From a checkpoint of a small mixture-of-experts model trained on Wikipedia.
Size: 12 layers, width 160, vocabulary 5333.
Experts: 48 experts in each of 12 layers, a softmax router.
Training: a variant of Adam for the experts, 486M tokens, 7416 steps.
Below are experts of layer 3 (counted from 0) of a mixture-of-experts language model. Rows are named router (the router's row for the expert) and show model dimensions 0-159. Each number is 128 + 24 x the weight over its row's rms, rounded and kept within 0 to 255. Numbers have three digits each.
After each expert's rows: a language model's description of what the expert responds to; "gets" lists some tokens that make up at least twice as much of what it gets as of all text. This comes from a sample of Wikipedia text that the model never trained on. Tokens count by the router's weight.

# expert 22
router:115107156092142147145128135128117132165141119163127108148142141105149135128113128109097103129124142142138128132112121109096167138113115095097108130136116185158123082135122125174123103128110172077132179104137145085132112128170140128142104118118128153152155122131127163151149155145121087103141094159156080096116129119057167115122143150103155094143126169144139128110117107147090137143131121141096171159111091145147139153138143112118124132142136173124068113117123069097109164103115092
It responds to: Month names after a day number in birth dates (Born: 9 September), year digits like 20-21, and slashes in coordinates or tables.
gets: "1", "n", " Mar", ",", " February", " /"

# expert 16
router:142104148118128160096105158085117126164160137112111112150154082133128133134127123116152153084058154121099084131114157113138145121101159148105138111144145136129144134158150114154153114149108130119128152100099149112122172150141135168154109122154097100108150154122182201126144132161121089109122146101107121104141117131113109154088101156117119104124177127104118141134100153150115139131129165131099160133137123151134144153137086081131108088144135129094080127150142128102125166147077108
It responds to: Bare space tokens before numerals in tables, dates and scores, plus word-initial pieces like rec, exp, sec and mid-word ens.
gets: " ", "ens", "ors", " exp", "ts", " reb"

# expert 10
router:130131133117188129128095150085129159155170129140157114159150115132118145134088135102112155141093116158136117137130135110117160103124109108122108126137152136091094152136102142152101117125089138101116121094105141136096109083195112121175114092138122148111137114117153167140166134147084117115093114118121102114113132160117135171116086126122125080131198139150167133137116131140117139188099205112110132138134082127094146139112114126133136122087131150128104142142141118144168121129110116
It responds to: Opening parentheses, colons after infobox field names, hyphens and en dashes in lists, ranges and dates (Developer:, (21 March, 2020–2026).
gets: " (", ":", "-", "–", " \"", "/"

# expert 11
router:137132144103164155127113121111115135137191118110169091128150078126144169112111143100069118137129151114124122146145140133130173141121113151109122093170152141114085150123099150156132116093102165084142132108113172150093172098181117126135145087175131118106132172123123142131119147133119096118119144178105073112099137117099135123128107181117168117136146160168140154115105122125100134151114153137124120131096113141106142154133110118116107131137159157122115106123140122104157122098080091
It responds to: Hyphens inside compounds like North-West, Anne-Marie and Man-made, list dashes at line starts, and capitalized starters such as In, New, National.
gets: "-", " In", "=", "In", " in", " National"

# expert 7
router:136145167109112114103149125128071131172143127153150122114128131150148137117098132118138087110103182141157075150103157134151137094118119158094136112147150151109074119101136129126132093136120129132136132103121144137107098091161133126181136129157134129143147156141099137133154159141103079111114138127156133096129090134094131145124125113135121106142184127116109168114118136154083151154097153156101150160099118152104150144106139140160142120136125150071086108111133099134134158140046108
It responds to: Linking words joining names or phrases, mostly and, also as, that, which, or, who, but, &, as in Pluto and Charon.
gets: " and", " as", " that", " or", " which", " to"

# expert 2
router:130164147079129130126130136126096129167151130131130116158146146160157166158101132104116143137122136126121137125077128139127148110132141154085168133158115137097093158160118133136149101109125130125134141100067142125084129135166155127123100066158103118140147114140144174134152147139122139108095089133139090115157125169117133118097060124143102108138144128148115141131101147154129147127074140130098130148131110119103153182129102092109114057176113149127123113123127104168132155142086130
It responds to: Periods in abbreviations, initials, decimals and sentence ends (U.S., No., Gen., 21.7), plus suffix pieces like -al, -ed, -ate.
gets: ".", "al", "ant", "ed", "ate", "ary"

# expert 13
router:142128121127145165117120148093111099140171120147159126125153157137160132141147129091118120127095138125145121129082130114114157092134141131105089082170132143135108108136122121178152122163112158091165135078106116166126111109106132113165090117134064137119153136127122170134150126128147111148153115170111123126110131112078157143122158144131128097136133150145150087125127126136092144142094128132096163185128100146122133130112097141110130132120136172103113071077130107148168105174108080
It responds to: First digits of years, days and scores after a space or dash, such as 2014, 29, 2–2, plus words like born, No, On.
gets: "1", "2", "3", "0", "4", "5"

# expert 25
router:177156169106137128085091136134109129136164147137116116156167113131124151108134133076116108098115120171125106132145135130132107142136118136076128123120162154129116100151154152141105114119113175111110125120095155110110116122177142138179101078164116136134142147140179165138167157172087075133132143115142107102126101152090122161137126144087122083141141170131113120105122133158118133150128185162096154141120104137127163155150102110142104099095121128130142119120165117130117093117102105
It responds to: Commas ending a phrase or clause before and, which or but, along with semicolons, parenthesis-comma, dashes and table pipes.
gets: ",", ";", "),", " –", " -", "\","

# expert 0
router:117089135137178130104121142111076129127166147133177090142143100108141129141136184122122111096094124138120139129082129112095140128155131123113108116121132119149144101106176110128143090133052144133139115115124146107113115121141133108127104108158138117121125157106137149135134145142129131160138092167126126101109098124069118141112152135151122099159130190111151161094132132104123191165100163183136142153129101136146166144113111113144134125123160166119125078143147102102158112144104094
It responds to: Copulas and passive-framing words opening article definitions, like is, was, became, known, under, such, as in "Genus X is a".
gets: " is", " was", " under", " by", "In", " known"

# expert 27
router:152114132075138138135102156101115136157132120151164088146152156102165126133113117101112108131080155145102096134153132098108163102156129116104115114151146158129111144113150140140129084145128162122167118078093133114114120166171149110173115139119107141137132151121151130147181126148120108150135135173149063089142128122101136148131109125108130094149109170131127098114095113129063139149086137119117160177127111140154131142079102105115118143126122130104076118108149127096152164131105141
It responds to: Pipes, semicolons, en dashes, colons and decimal points between numbers in tables and score or statistics lists, like 4–1.
gets: " |", ";", "–", ":", ".", "%"

# expert 17
router:190119194130149151141092146113121118149128119149112123142167131148140128174136118123108130067114107143115134147128120089125120118140113151106095107217129136102076103115150114135141100160070142102134128129116173100100138085158118101160133109120119119100176132139182176109107106169096125116145091140103123118098107164133107114120150167124136101143136134138140132109121133139118153101144139135120129113078131147124158140096147092143127143125124139132119113146156110152133158129107097
It responds to: Second or third pieces inside longer words, right after prefixes like Re, St, Cons or Trans, such as Re-b-uilt, v-ib-ration, post-ul-ate.
gets: "b", "al", "ic", "r", "ir", "ar"

# expert 24
router:171135156123124159104087168078098164135169115161123103123118136109135137153134158118149154096099133132170131115104121164100149128135126119070077095158126120133107100141140118127152100135099147106165154102128180111141118137147106099143102127154120118114148124105147151154123130149155125146143119163076114142099108117097115153109143126101145117145106157115151120116141138143083140147127138154110117147081132158119176133132106094168115093148141156109099093130128108104197105174114114
It responds to: First one or two lowercase letters of common words after a space or hyphen, such as f, p, c, pr, sp, un.
gets: " f", " p", " t", " c", " w", " s"

# expert 21
router:136131129105149124135101120102122145181151090130162089125177116116123119163126179116127130119118121172119119113157137127092130087146136146070109083126106152119075143106169124145132113175114141106139110120119143138106124159114173134152111101134083106136113167163132136111119145141143145123119113164155121109105114143129124117106104128117129093174150153132100137136099143127116185165085142144123178140133122148122135112140114134155143142153098126067093135107168080122143139161083098
It responds to: Zero digits inside years like 2008 and 1904, number and quantity words like two, three, all, second, and -ing in resulting, lasting.
gets: "0", "ing", "9", " two", " one", "th"

# expert 34
router:132123170118152153129110161052097115163136145130113151154150128133143157147152151105103094108115178136140101120115151132095106145171090091109105129174110163157086101112079130161122100141099167104148158109103133117116150136174120141138140130137095151136124138104144144167167141144153096146131106138117107120140126132107112148127142130086082117134113175140137103128127165152095143132114144158103143128092126157147130144081088156146101138114129122121086117069118110102118113148125131
It responds to: Single letters inside words (Sett-l-ers, Lump-ur), digits in dimensions and attendance figures, and infobox labels like Website in election or geography tables.
gets: "c", " l", "l", " r", "r", "3"

# expert 14
router:111144132130145135104112159124108132144133157123165136130134100166138146118132187119114126139102152200118085119114189150118136117178112100089129115142120154117100125139098126133133107146073128106158158098112152143111161125110147145156119129122089157124122114153161172135167148141113092133136114138131105103126091121128126127084086177127079104121154120117128092100146165146122133149080145119100163153094108165086151148103125078138105137099124130105154114135140113149128122128087115
It responds to: Digits, especially 0, inside large numbers, money, scores, times and percentages (125,000; 20,000; 4:20), plus words like million, ten, half.
gets: "0", "1", "5", "2", "3", "4"

# expert 26
router:128103146108159141122135115103096092154182184133156052130133146170142135118137165127129141125122117150129114108095138101112132140128107120102144149171135151082107093134156104175158113141076167100162125102136174155092159112097117141135127100176097166129133159105116160129136134155110094138136094111122107107111115166109103142106109143151136102138183141119120108143110126112096150156115128151122131159160083134105141141089138110140118114119132094138121085127103105136132144156140137
It responds to: Word-initial prefixes like con, pro, ex, sub, comp, and middle pieces of longer words (ecos-y-stems, ne-uro-logical, Ind-iana).
gets: "y", "ro", " pro", " con", " o", " E"